Below are experts of layer 11 (counted from 0) of a mixture-of-experts language model. Rows are named router (the router's row for the expert), gate (a neuron's input weights, with its number), up (a neuron's input weights, with its number) and show model dimensions 0-127. Each number is 128 + 32 x the weight over its row's rms, rounded and kept within 0 to 255.
Before each expert's rows: "gets" lists some tokens that make up at least twice as much of what it gets as of all text. This comes from a sample of Wikipedia text that the model never trained on. Tokens count by the router's weight.

# expert 8
gets: ".", "\n", ").", " The", "\".", ".\""
router [157 184 134 141 154 107 114  76 118  72 140  56  87  88 130 140 146 122  92  92 104 137 101 160 106 118 116  86 139 152  94 125 143 124 136  80  93 120 148 169  95  98 165 142 163 162 123  80 138 165 113 120 125 137 128 188 141 137 141 127 178  91 118 146  96 101 123 123 119 114 108 101 123 115 154 155  91 186  94 167 171 155 105 139  79 129 134 168 100 105  51 155 127 127 131 102 116 166 165 209 114 122 155 131 151 153 168  94 145 166 106 116 102 138 101 166 115 108  95 140  98 186 117 146  58 123 104 129]
gate0 [135 161 143 128  22 151 141 105 120 116 136  90 155 112 133  94 126 133  90  74  73 105 150  80 114 153 121 153 124 136 136 145 143 126 124 133 166  77 110 166  81 124  59  89 133 163  70 127 126 148  62 131 179  88 139 140 132 180 145  92  49  68 108 156 127 142 133 133 186 140 116 141  93 140 134  67 151 149 135 148 108 136 106 118 114 124  85 123 107 167 108 155  97 138 114 128 150 106 115 103 145 113 130 108 121  69 170 117 150 137 140  89 125 142 161 135 119 156 125  74 128 148  96 166 100 147 111 183]
up0 [160 128  99 132  91 143 168 122 108 134  93 152 110 117  74 172 110 143 170  74  79  78  97 137 108 136 216  86 128 134 112 168 152 158 114 135  76 112 105 120 139 116 123 183 191 140 112  90  76 104 109 118 107 124  92  69 144 118 148 144  85 155 133 170 196 138 100  65 178 137 135 159  91 143 137 127 164  34 103  81 129  97  99 163 139 136 120 140  83 140 126  74 101 135 130  78 117 121 113 101 162 121 117 129 122 148 112 152 119 111 155 146 152 124 132 165 114 133 149 144 127 151 168 104 133 147 114 165]
gate1 [120 158 132 131  96 172 162 119  31 178 167 126 103 128 116 163 135 127 138 196 113 102 145 139 120 143 145 162 109  87 112 116 173  46 119 176 132 131 149 159  46 143 162 100 132 112 136 161 100 148 100 113 166 111 102  84 172 159 138  89 118 155 127 142 187 123 123 114 128 105  86 124 150 100  75 153  84  86 144 160 152 112 105 142 127 110 149 119 174 161 119 130   0 129 140 126  96 117  94 121 125 153  75 107 112 117 113  99 110 172  90  96 183 133  82 143 154 123 107  89  97 162 141 119 137  96  93 126]
up1 [ 67 134 100 126  80 107 140  93 126 135  80  89 116  78 123 170 155 142 171 130 154 100 187 157  89  79 156 136 110  91 107 170 142 110 119 161 134 108 147 141 100 120 195 163 111 167 100 148 129 202 143 138 143 103 179 116 162 168 130 139 157  53  57 116 194 127 122  81  97 138  80 178 149 179  97 134 121 152 149 149 117 130 151 176 116 122 166 134  96 147 129 192  41 100 156 117  86 117 151 108 150 110 126 130 136 167 107  92 164 131  59 107 147 150 117 147 136 122 128 145 143 160 165 128 130 100 120 145]

# expert 6
gets: "-", " (", " \"", " re", "/", "–"
router [137 142  96 125 164 110  89 123 137  94 103 112  29 149 121 136 137 135 115 113 122 131  96 111 133  78 153 117 145 168 123 124 147 106 167  68  90 142 136  94  88 103 138 148 161 171  98 135 113  83 125 144 110 121  89 155 180  81 143  83 149  92 131 163 118  81 118 145 104 175 101 130  90 155  85 148  58  88 115 171 168 129 137 116  32 176 128 198 153 148  83 144 152 115 136  91 124 171 170 187 131  87 190  82 157 128 152 108 188 162 106  98  87 117 105 130 116 151 102 169 107 158 128 139 104 160 115 144]
gate0 [155 103 113 148 167 136 141 162 183  97 139 106 170 124 137  79 153 172 122 172 152 119 145 128 127 115 156 122  87 141 131 125 130 149 186 141  98 135  64 119 133 132 125  73 153  94 146 131 137 120 150  87  83 107 103 137  96 163 142 126 170 112 192  94  80 153 112 133 151 147 105 175 132 117 138 133  90 160 176  83 159 149 127 111 160 102  86 152 100  80 130 168 153 204 159 123  82 129 131 198 104 154 117 156  96 142  97 115 123  95  95 111 127  61 122 132 143 114 124 172 115 151 101 158 149 126 105 154]
up0 [132 151 135 133 131 130 111 191 101  68  80  54 133 160  60 152 125 141 123 201 157 114 169 130 140 126 121 142 107 142 144  91 122 152 183 113 101 112 116 117 162 158 121 180 106 122  94 173 113  88 118 135 139 126 116 144 161 132  80 105 148 103 156  57 153 124 110 102 164 146  75 127 118 142 125 139 135 126 145 141 131 118 153 157 139 116 138 152  96 109 114 148 171 179 113 163 141 150 125  73 147 120 122 100 121 112  69 127 147 111  95 143  94 197 148 110 104 120  91 166  90 110 113 150 124 146  91  58]
gate1 [179  98  88 154 200  78 134 104 110 147 107 130  69 129  84 138 105  89  94 138 132 172 122 133  85  89  98  73 116 137  90 190 182 110 136 171 142 145 181  85 147 149 150  92 186 139 155 203 110 114 144 123 142  96 155 121 148  76  80 161 184  91 124  93  95 170 153 129 165 187 125 176  83 156 101  85 125 173 181 176 171 215 194 123 109 129 119 169  92 113 140 107 133 126  81 110 129  79 108 122 108 127  99 127 160 187 129 125  63 182  87 114  82 138 103  93 102 137 151 124 118 133 161 158 141 157 122 141]
up1 [191 193 121  88 136 109 112 145  82 132 109  93 142 154 168 157 107 160 150 150  96 110 122 113 194 110 105 113 152 153  83 145  55  51 105  75 129 137 160 103 130 144 151 121 174 119 116 125 144 131 127 171 166  76 123 146 128 158 119  99 150 104 132 136 142 120 185 149 136 129 151 122 155 129 132 101 194 110 204  65 163 139 194 104 171 149 119 101 179 146 133 123 114 111  98 185 135 122 125 150  73 106  97  76 127 124 103 153 172 132 133 129 105 103 160  75  94  87  89  93 118 139 145 108 167 160 135 183]

# expert 10
gets: " in", " to", " of", " on", " at", " from"
router [169 174  64 165 167  92 141 106  48 125 111 109  60  86 117 150 113 147 119 115  95 157 124 113  99 108  73  92 116 152 126 119 124 123 153  69 116 123 137 157 125 131 159 176 177 134  90 103 155 151 110 155 106  79 135 172  82 126 125 122 186  74 181 161 145 166 136 116 107 142 156  98 109  74 156 125 123 121 111 124 122 128 142 124 104 131 165 149 124 109  83 108 169  95 112  79 123 139 189 153 127 103 155 125 178 171 140 106 132 148  87 123 152 171 156 122 141  64 134 129 100 141 108 118   3 199 111 137]
gate0 [145 187 150 130  91  87 146 102  98 140 183 153 125 130 160 115 113 163 145 113 149 191  77 143  94  77 115 116 153 172  95 119  98  73 108 184 116 174 130  87 200 139 100 134  81 119 130 116  59 108 122 100 144 104 168 139 159 128 165 156 140  91 173 126 122 127 101 111 128 164 127  98 118 109  72 126 102 124 131 135 107 127 148 124 140  99 184 102  71 111  78 102 158 115 140 111 159  96 160 105  91  98 158 119 134  47 134  79 150 122 137 101 135 136 189 131 135 122 108 164 104 200  88 145 132 175 108 179]
up0 [103 116 157 142 151 171 129 128 177 135 147 150 199 127  94 145 125 112 144 147 119 138 199 113 129 114 184 113 132 161 156  71 139 164 187 123 120 109 123 137 101  94 146 158 125 164 151 199 165 151 199 152 142 179 109 106 105 149 153 156 111 130 111 150 138 166 149 143 185  98 170 179 120 146 138 128 156 172 118 101 137 149 138 164 135 116 108 131 132 156 135 110 115 168 119 101  88 224 128 105 118 125  95 135 119 164  97 133 132  90 100 132 193 120  42 163 120 132  67 117  97  63 118 111 151 117 154 128]
gate1 [147 105 137  69 111 100  88 137 166 103 127 130 108 129  95 135 103 156 162 144  92 138 149 169 137 142  93 140 170 113 170 127 180 154 158 187  65 164 133 145 101 171  97 160 113 106 180 128  80 157 150 180 135 121 133 134 171 160 128 115 130 168 138 192 114 148 152 155 104 138 144 101 122 174 109 143 183  82 120 105  91 147 114 138 115 108 124 162 107  78  86 111 127  99 117 124  92  88 134 153  44 151 110 107 153 104  97  77 136 132 146 131 128 123  95 106  89 112  98 126  72 135 125 128 141  99 128 119]
up1 [114  63 105 155 101 101 146 158 113 171 144 125 175 175 179 116 154 143 154  88 100 128 114 149  95 163 109  75 135 125  90 154 155  86 114  96 169  71 176 184 148 143 159  99 205 141 108 139  97  28  77  95  72 124 164 141  92 118 169 157 114 121 106  68 139 107  91 110 114  83  96 144 146 138 134 143 126 134  95 163  92 123 122 121 165 151 161 177 170 113 125 114 141 103  77 108 127 136 127 142 156 134 119 108 117 117 123  97  93 127  79 133 154 176 168 103 110 135 133  81 161 138 126 125 156 129  85 116]

# expert 5
gets: " a", " the", ":", "-", " an", " A"
router [126 199  74 177 158 104  74 135  93 122 130 162  79 128  34 125 143 155  98 125 134  49 115 110 160 137 131 134 111 141 131 117 135 102 159  64 165 160 145 105 121  72 133 149 138 151 121 106 106 151 141 123 167 155 115 176 140 134 159  87 153 126  88 155 117 146 144 137  83 178 103  30 125 148  86 126 136  94  65 136 135 112 160 128 124  99 151 169 117 107  98 102 165  87 129 153 140 107 145 163 158 124 169 139 127 173 108 104 153 163 101 111 112 160  99 133 106 130  96 131 146 141  78 156  40 168  99 106]
gate0 [ 96 167 154 137 122 132 169 116 157 164  91 114 136 149 118  95 139  63  95 125  79 112 115 115 100 132  76 139 121 103 101 152  92 128 128 106 113 187 108 128 131 108 152 128 118  82 132 129  95 184 148 180  77 122  98 138  82 117 133 155 105  88 117  85 106 143  92 106 137 146 105 127 106  96 167  82 177 139 159 115 113 127 122 125  98 125  88 102 194 173 110 132 119 116 179 200 168 135  94  78 164 105 128  98  54  64 114 116 161 124 130  79 126 180 123 147  94  85 153 122 124 184 147 100 125 147 121 101]
up0 [105 109 156 115 131 151 144  91 159 120 155 128 121 111 113 195 160 190 153 149 157 143 176 187 134 123 147 166 135 155 135 118 194  68 104  96 158 111 159 147  87 186 127 131  73 143  74 128 123  40  76 123 143 170 150  64 159 137 125 111 115 122 168 172 119 106  75 146 144 156 114 128 118 152 120 167 136  54 130 116 101 108 104 134 151 133 111 173 169  63 150 113 192  95  91 110 110 148 133 165 115 146 116 168 193 112 166 144 125 115  98 145  99 115 142 131  98 133 107 128 139 124 158 118 163  67 167 126]
gate1 [157 124 103 173 123 106 189 154 148 106 107 108 105 151  86  99 132 104 126 183 202 117 133 129 168 126 128 135 129  96 112 157 157  63 121 153 107 111 150 119 116 114 157 128 179 138 130  85 144 116 139  91  97 136 120 174 113 123 135 179 113 149 128  82 119 128  99 144 141 106  58  69 163  70 157 144 115  66  62 140 164 110 155 135 131 168 142  92 137 109 149 122 125  72  99 114 124 147 107  97  91 105 102 140 171 141 113 114 107 197  62  96 155 129 118 157 111 175 187 104 124 175  84 142 103 116 150 113]
up1 [167 153 146 167 141  94 137 174 145 104 117 145 169  95 157  90 154  76  64 133 171  79 182 106 129 103 110 136 121  84 117 149 170  97 119 173 169 109 192 142 112 126 194  68 139 133 137 138 125  89 138 150  84 118 188 128 115 132 161 169 135 212  98 124 113  69 120 132  98 117 121 105 130  68 124 126  90  83 106 168 162 114 139 151  94 129 209 144 137  72 173 145 155  77 109 121 132 116 121  97 128 149 120 147 161 146 123  95 110 151 149 135 155 108 178 154 152 181 175 139  65 169 127 132 117 146 130 100]

# expert 11
gets: " as", " was", " his", " is", " had", " has"
router [220 105  99 179 177 155  93  63 121  58 114 105 106  63 163 127 178  84 125 144  71 103  92 147 140 156 130 143 121 165  98 125 179 135 137  94 110 151  98 182 111 132 144 163 136 169 135  57 143 141 147  94 106 119 120 161 107 139 144 101 136 102 120 166 123 131 127 137 112 155 162 132 111 125 125 120 105 126  81 124 153 144  84 131 113  87 175 161  78 100 130 161 161 118 119 154 151 121 177 175 164  80 140  93 154 157  95  62 143 148 133 123 131 127 146 184 115 116 111 169 115 171 128 138  76 171  95 124]
gate0 [105 134 110 129 127  89 118 110 127 158  98 131 122 161  78  88 136 118  75 169 173 111 163 106 136 159 133 165 118 142 154 128 163  86 146  87 115 141 139 145 127 108  53  68 144  78 134 158 132 131  87 148  70 108 133 119 168 121 121 115 120 119 133  97 172 141 139 151  99 154 131  78 100 149 193 119 141 146 152 164 116 192 119 139 117  90 104 139 115 176 180 107  85 155 108 155  82 122 149 142 132 125 129 138 118  91 142  83  89 142 209 196 158  73 167 125 151  97 103 123 105 120 111 121  70 123 157  81]
up0 [125 152 174 163 126  74 105  37 112 160  89  83 142 152  85 111 120 166 133 127 130 151 157 171 122 149  80 135 191 131 140  83 156 101 191 163 106 131  96 128 150 128  87  99  92 120 147 139 172 186 127 125  71 102 179 135 139 154 115 108  56 111 115 124 108 144 144 143  68 180 122 129 179 102 139  93  96 170 148 127 156 136  67  82 102  67  88 145 130 138 113 179 123 188 135 120 103 170 121 152 157 160 124 130 147 140 208 133  89 198 176 146 167 149 183 169 111  85 120 142 102 109 159 178 141 131 149  89]
gate1 [104 138 141 172  92  31 172 129 120 135  93 158 132 115 125 119 113 128 119 149 161 166 155  97 134 149 153 157 146 131 146 113 132 153  97 190 154 106 185 162 167 205 142 184 121 121 182 118 172 102 168 131 171  98  67 200 149  98  94 124 138 112 140  63 132 145 190 113 150 129 137  80 142 116 114 199 140 154 119  99  81  81  94 161 158 161 175 182 150 135 106 188 108 105 191 136 133 234 160 106 123 127 118 131 121 142 144 178 131  98 112  63  98 180 141 116  82 106 128 127 140 118 127 133 149 190 134 113]
up1 [142  88 190 151 140 126 158 151 152 166  61 178 101 137 134 144 127 142 155 131 141 168 155  81  68 196 144 122 139 176 146 105 108 112 151 110 125 174 155 154 131 133 128 132 108 147 165 138 121 168 144 116 133 130 142 113 172 110 117 109 160 161 199  71  74 160 146 102 108 102 103 109 158 136 188 189 121 133 156 120  89 156  65 175 150 108 152 103 137  82  72 112  90 118 150 121 169 126 136 120 150 102 133 102 132 107 122  74  85 152 107  95 159 145 133 121 113 135  76 113 110 148 109 150 178 165 145 148]

# expert 15
gets: " and", ",", " or", " with", " of", "),"
router [153 174  70 121 143  92 141  87 123  63 116 128 101 112  90 131 191 102 112 137 111 117  73 191 135 149 124 101 156 160  80 134 180  66 165 127 164 115  99 157 140  66 151 185 137 168 133 115 108  84 189 118 125 122 149 173 142 208 159 141 160 135 150 175 134 142 160 121 115 193 119 116 135 105 115 100 104 131  92 119 148 196 122 185 120 124 168 160  70 122 138 157 156 120 128  94 126 137 165 187  83  99 141  98 155 179 169 110 143 153  70  70 163 140 119 160 131  96 103 149 115 139 116 133  14 139  93 146]
gate0 [175 116 150 121  65  65 126 160  96  95  89 103 114 121 135 153 146 115 118 119 112 166 133 148 126 170 164 190  89 134 146 117 165 118 103 159  88 188 143 163 109 132 134 163 136 126 120 159 136 152 133 119 116 164 155 125  91 177  89 137 125 134 110  58 111 140 170 198 153 139 111 122 136  64 129 185 139  75 116 112  90  94 118 107 136 130 111 151 127 100 100 117 124  83  89 156 119 104 157 157  88 133 119  70 142 135  82 117 100 176 162  86 139  92 111 107  60  96 124 138 130 138 123 159 134 169 151  91]
up0 [186 158 162 111 160 173 103 130 218 160 178 131 118 164 207  61 107  40 124  79 120 123  54  83 122 138  96  91 113 124 155 132 103 166 126 149 170  67 178  92 123 145  92 135 120  82 138 107 156 126  98 100 156  97 189 130 101 115 188  68 163 130 186 121 170 143  51  94 104 170 130 123 166 166 138 116 135 122  73 112 109 177 106 100 149 202 149 170 115 131  75 158 135 161 131  84 159 216  80  73 134 119 137 149 146 112 100 112 121 106 157  80 106 138 123  91  81  91 133 115 118 144  65 128 109  86 164 150]
gate1 [160 118 136 149 118  96 114 135 113 141 134 145  63 127  44 139 174  90 124 116 177 121 139 136 163 163 109 112 100 139 149  71 101  92 117 130 104 135 143  62  97 166  82 174  79 137 129 140  89 109 127  99 152 155 130 103  85 145 118  90 107 187 219 136 128 199 130  88 109 127 141 111 129  36  97 155 130  99 103 111 131 126 152 112  72 123 128 124 113 119 127 142 155 143 128 127  55 107 117 133 132 106 100 118 153 102 126 110 129 123 147 149 155 169 130 135  85 116 153 105 135 112 130 106 143 151 123 170]
up1 [147 105 132  35 103 170 138  81 114 196 114 123 204 141 155 116 129 151 148 101 107 125 109  94 111 115 122 155 122 124  84 126 150 109 147  71 106 137  87 186 195 129 145 101 187 113 126 119 106  98 146 138 134 116 154  80 172 106 176 141 158  63 106 157 100  92 162 123 124 106 108 180 174 160 166 112 147 146 121 126 174 133 130 189 170 123  80 142 171 130 119 136  83 145 139 172 192 135 134 153 142 137 137 155 115 122 128 118 118 130 137 129 157  98  99 107 147 157 142  76 135 136 154 125 148 154 121  78]

# expert 13
gets: " ", " 0", " 1", " 2", " 3", " 4"
router [151 148  66 185  99  41  79  55 122  87  83  97  77 120  65 134 146 160 127 137 109 133 115 149 121 122 140 143 152  90 149 101 186  99 160 108 185 119 144 103  65  61 136 180 172 129 119 144  98 107  87  88 110 139 143 142 157 178 137 110 150 109 158 156 161 125 136 165  95 108 127 102 110  62 155 137 105 111  98 131 143 120 100 114  99  98 122 111  96 115 107 184 109 175 117 120 146 133 128 144  90 119 136 103 225 100 153 119 115 202  99 115 116 155 114 143 123  80 149 148 106 147 128 141 112 163  89 131]
gate0 [ 92  63  90 132 110 102 160 126 117 149 154 151 136 149 104 123 119 124  37 134 156 110 133  88 143 148 154 123 129 118 120 161  87  76 146 161 108 209  81 110 174  70 101 109 111 126 124 149 127 160 120 111 130 148 176 117 113 126  96 158  87 181 215 154 135 140 140  88  85  83 148  83 157 127 109 167 187  63 120  75 148 109 129 123  41 153 195 158 161  68 145  88 143 178 128 102 115 132 138 115 112 160 176 118 158 198 102 132 131  90 112 104 140 121  97  84 141 150 162 136 185  88 133 104 120 148 142  87]
up0 [151  92 156 107 109 153 121 145  72 128 142 154 120 129 133  99 160 142  65  80 147 142 144  84 139 115 173 143 157 111 136 190 129 176  85 100 127 154 184 124 114 106 118  99 116 133 102 100 136 163 119  92 168  89  58  85 174 118  94 127  77 114 100 120 123 126 169 174 125 132 158  26 104  74 124 178 130 129 164 135 162 111 160 105 133 210 145 118  94  76 158 139 102 153 132 139  95 123 166 143 189 160 125  85 135 119 143 118 135 128 167 132 159 137 130 128  63 110 126 142 140 128 147 111 166 130 136 137]
gate1 [113 106  95 117 104 193  88 149  42 111 122 110 113 154 153 128 161 111 106 137 162 138  72 110 178 167 198 113 235  95 118 133 123  76 156 171 121 114  94 117  90  89 157 103 180  87 146 136 125 121 136 117 139 100 128 160 120 105 121  94  74 199 162 162 178 151 156 102 101  99  91 162  52 140 120 146  70 130  94 148 138  78 122 123 138 128 121 148  64  91  98 108 131 144  62 110 159  77 106 138 131 203 111 123  87 121 141 195 111 126 107 117 155  99  76 107 150 149 147 103 104 173 177 125 152 140  86 106]
up1 [ 95 106 125 110 118  96 184 102  84 157 144 161 176 171 101 143 113 138  74 133 142 124 143  95  98 140  95 164 107 118 102 164 170 128 117 151 123 192 127 133 127 138 150 154  96 114 121 137  75 117 220 135  78 142 158 141 112 109 106 102 166  91 104 134 104 137 162 129  88 105 118  64 118 116 194 158 109 131 153 130 105 127  82  90 112 125  82 162 212 153 183 119  73 136 179 169 156 167 153 137 123 112 114 162 133 129 118 117 139 135 127 140 102 107 108 107 149 119 136 165 146  77 119 100 132 143 151 131]

# expert 0
gets: "s", " I", " No", " it", " out", "I"
router [162 134  97 139 113  91  88 126  81  82 138  87  78  69 116 131 154 140 164 154  94  60 141 191 128 130 136  72 115 140  78 184 133 122 143  75 114  89  79  98 159  84 117 129 153 118 103 118 146 152 123  90  75 141 138 132 148 102 111  34 137 130 144  84 135 145 141  93 107 129 160 131  97 112 158 181  86  74 122 134  96 147  79 121  96 129 114 140 102 149 128 212 130 109 126 126 153 149 123  99 139 147 125 131 121 172 158 104 134 134 152  86  73 150 122 188  77  90 151 160 163 157 141 146  88 155 112 109]
gate0 [ 81 141  97  97 116  95 113 151  24 114 173 163 100 149 164 134  81  81 130 132 141  97 175 142  45 135 128 118 105 111 115 119 138 149  99  95 145 147 116 135 175 115 118 155 151 156  86  67 131 113  93 145 146  61 159 150  63 123 179 123 161 156 137  80 159  78 206 150 129 111 151  85 119 100 130 131  95  56 204 104 197 118  83 122  91 101 140 131 135 139 120 115 122 161 138 172  90 100 139 141  84  82 161 177 118 138  83 147  94 121 117 130 161 121 161 165 169 144 116 104 171 158 134  97 165 153 117  76]
up0 [127 169 118 102  99 106  65 149 143  82 120 156 145 109 179  87 154  91  96  98 145  96 199 159 100  99 189 144 141 115 121 180 177 104 132 109 144 150 142  90 136  88 201 157 177 132 138 165 125 222 146 123 102 133 134 164 124 167 138  90 129 143 115 102 128  93  99 133 153 184 133 163 116 135  94 101  82  67 112 154 119 226 108  95  99 115 114 123 106 165 120 119 128 109 181  78 145 119 118 156 157 100 142 147 151 100 108  94 106 142 117 146 143 118 160 119  64 180 175  85 130 120 122  71 117 124 117  90]
gate1 [150  87 156 152 123 115 119 122 142 179 179 150 147 113 102 123 157  69 110 172 137  57 132 126 111 112 121 103  93 106 246  92 146 178 109 107 150  52 103 111 110 149 149  78  68 161 102  93 141 118 198 136 110 145 136  78 142 132  87 143  74 168 122  86 162 100 157 122 164 101 128 178 103 136 119 185 128 133 157  73 139 159 113 103 148 116 106 232 163 140 121 116 135 117 180 108 141 146 128 109 106 111  64  96  52 173 101 113 109 105  83 175 102 138  81 106  94  87 111 148 126 183 148 100  89 126 115  93]
up1 [104 120 171 134  97 125  90 100 120 115 141 127  95 112 127 109 126 189 151 115 170 116 158  47 120 163 147 101  92  98 168 103 166 166 111  75  91  91 114 173 128 156 153 105 103 146  82 130  42 111 109 184 130  59  62 150 150  93 157  79 177 144 163 140 150  88  69 126 129  94 183 137  90 152  90 111 118  60 114 103 119 131  85 139 163 168 100 127 131  70 147 128 161 161 103 158 143 132  61 116 122 152 124 104 166 156 126 150  61 148  94 177 183 147  96  68  82 181 187 109 158 100 164 133 137 114 115 125]

# expert 7
gets: " |", "|", ";", "---|---|---|---|", ")", " /"
router [131 134  88  97 142 148 126  78 119  96 109 120  45 101 108 123 179 118 131 106  87 126  93 202 139 132 146  88 144 140  62  94 151  91 192 145  72 133 146 162 117 102 154 122 152 165 137 104 103 131 157 134 153 130 119 151 108  84 166  85 188 181 149 167  88 159 110 173 139 133 109 123  99  92 103  98  53 167  85 101 187 191 120 129 100 121 134 157  94 100 135 147  95 110 157 105 165 139 119 168 127 107 142 113 213 123 140  82  85 152 155  65 131 121 148 137 146 136 140 136 114 156 110 125  92 147  95 126]
gate0 [110 129  92  86 165 144  87 124 130 155  99 118  98 149 139  74 179 106 132 127 123 142 147 121 166 145 103  57 108 140  90 112 135 119 179 171  92 132 135 190 153 131 148 181 161  70 109 136 139 123  88 125 134  96 157 160 103 136 137 142 190 166 147 113 118 138 150 115 178 155  97 152  85 125 122 109 103 120 144 121 102  17 130  92 101 121 113 119 118 107  97 150 151 176 130 144 159 165 155 144  82 188 134  97 184  95  80 132 134 150  93 154 164  84 164 117 123 131 125 101 124  91 111 134 132  96 156 159]
up0 [144  67  88 101 119 150 107 121 143 149 160 157  74  82 146  45 123 101 148  92 126 157 116 132 120 130 116 131 152 124 100  56 144 103 108 186  77 171 106 115 102 120  67 155 117 105  68 178 159 111 121 128 109 100 104 127 135 177 104 149 116  86 123 138 114 143 158 147 145 161  86 125 112 129 156  82  88 104 172 127 166 193 139 168 176 109 132  88  90  82  86 142 185 106 155 106 117  79 152 186 146 143 161  88 113 135 170 169 126 131 194 138  99 157 200 135 156 116 163  92 106 183 146 120 114 107 107 178]
gate1 [133  93 109 183 160  75  81  85 121 119  97 121  96 168  85  99 150 136 161 126  85 171 139 148  89 135 121 131 130  87  83  93 132  52  96 161 152  98 145 172 147 116  77 152  82 147 162 100 137 124 123 186 103 129 123  71 138 106 153 126 140  64 155 134 128 141 130  97 144 136 100 116 125 172 107 172 114 103 104 131 149 131 111 134  99  99 100 131 171  87 106  91 125 112 122 172 146 131 134  75 123 111 153 131  86 147 161 108  95 127 149 150 133 166 144 118 119 128 133 108 113 147 125 130 126 198  84 127]
up1 [102 148 142 133 127 140 135 144 155  94 105 158 110 123 114 144  93 132 163 117 146 119  94 139  62 134 132 128 169 106 141  97  63 180 150 146 106 100 174 127 111 147  84 128 182 119  95 162 153  99 158  85 161 100 123 114 101 156 125 136 172 118 127  76 165 161 114 160  96 147 103  85 165 154 151 164 163 134 110 136  10 119  94 144 128 103 120 153 134 129 127 135  63 122 122 125 103  99 151 186  45 146 115 125 150  93 117  99  90 114 110  95 137 139 113 108  94 103 144 170 132  88 148 182 142 105 149 153]

# expert 9
gets: "\n", "==", "===", " =", " Country", "Personal"
router [132 169  89 141 144 141  81  56  80 108  95 116  87 103 117 116 123 122 113 132 114 132  91 140 156 133 125 120 159 137 149 122 159 106 164  64 141  85 137 150 130 156 182 184 160 142  94  62 138 139 127  62  97 130 129 136 177 134 123 130 123  94 138  79 128 114 133 137 128 138 110 107 112  62 169  88  91 142 114 121 129 142 142  90 107 144 118 163 112  95 101 161 153 177  72  92 152 103 159 161 111 105 154 145 163 158 114 130 129 147 153 108  92 128 122 158 121  93 125 122 112 122 128 146  95 123 147 137]
gate0 [ 92 115  76 184 117 124 130 157 148  97 111 150 157 121 155 147 117 107 123 180 135 151 107 154 129 155 165 138 159 115  89 147  95 151 198  81 112  80 129 118 151 151 169 186 190 138 137 125 135 160 153 100 144 108 147 180 132 102 170 143 117  93 138 100 127 165 175 163 103 126 154 123 155 119  65  95  87 139 146 167 157 129 125  75 164 143 133  99 122 153 121 158 129 131 122  90 204 141 125 109 121 107 101  77 178  70 159  93 170 124 134 130 152 114 144 136 111 133 165 102 135 127 195  86 139 133 152  97]
up0 [192  67  94 182 108  96 105 115  99 168  79 131 132 137 129  89 111  69 126 149  81  87 106 115 114  33 172 111  72 125 157 140  57 156 186 107 106 110  79  64 136 134  89 111 128 165 136 121  81 148  63 138 115 136 163 139 134  85 160  99 164 120  74 132 148 156 125 180  77 137 161 179 126 146 120 142  74  97 106 114  90 129 104  92 125 106 128  88 151 111 124 131 114 144 113  80 156 127 132 114 162  95 117  88 146  83 115 127  85 175 126 103 165 120 151 122 129  89 144 110 162 194 197 103 118 159  94 117]
gate1 [117 132  82 133 102 147 172 112 140 122  79  94 136  79 151  93 162 135 165 108  93 132 133 138 137 152 130 145 146 150 125  73 133 137 156 191 101 109 118 129 162 166 115 136 117 109  60 113 130 138 112 158 122 120 129 134 129 110 167 123 154 128 156 156 201 153 153 167  90 140 111  98  71 143 161 140 126 139 131  93 137  98 113 137  79 124  26 168 150 169  54 174 150 114 121 161 189 122  61 107 211 130 206 132 138 120 145 104  78 102 120  66 161 123 122 118 152 129 135 151 133 121 160 121 119 129 229 171]
up1 [ 96 184 142 172 158 148 123 102  67  94 155 142 141 119 154 108  77  61 150 109  96  88 197 118 102 108 133  79 133 124 150 118 131 148 115 110  82 118  98 126 175  79  87 160 170 145  98 159 168 154  93 170 141 156 186 144  72  58 136  99 151 100 106 117  95  53 201 195 156 145  98 109 124 147 116  80  31  78 140 164 146 101  79 125  77  83 146  78 100 135  95 111 102 164 114  91 121 148 123 120 104  85 141 122 170 167 203 199 137 135 116 107 127 128 138  95  79 104 167 108 166 162 175 117 172 158 141 161]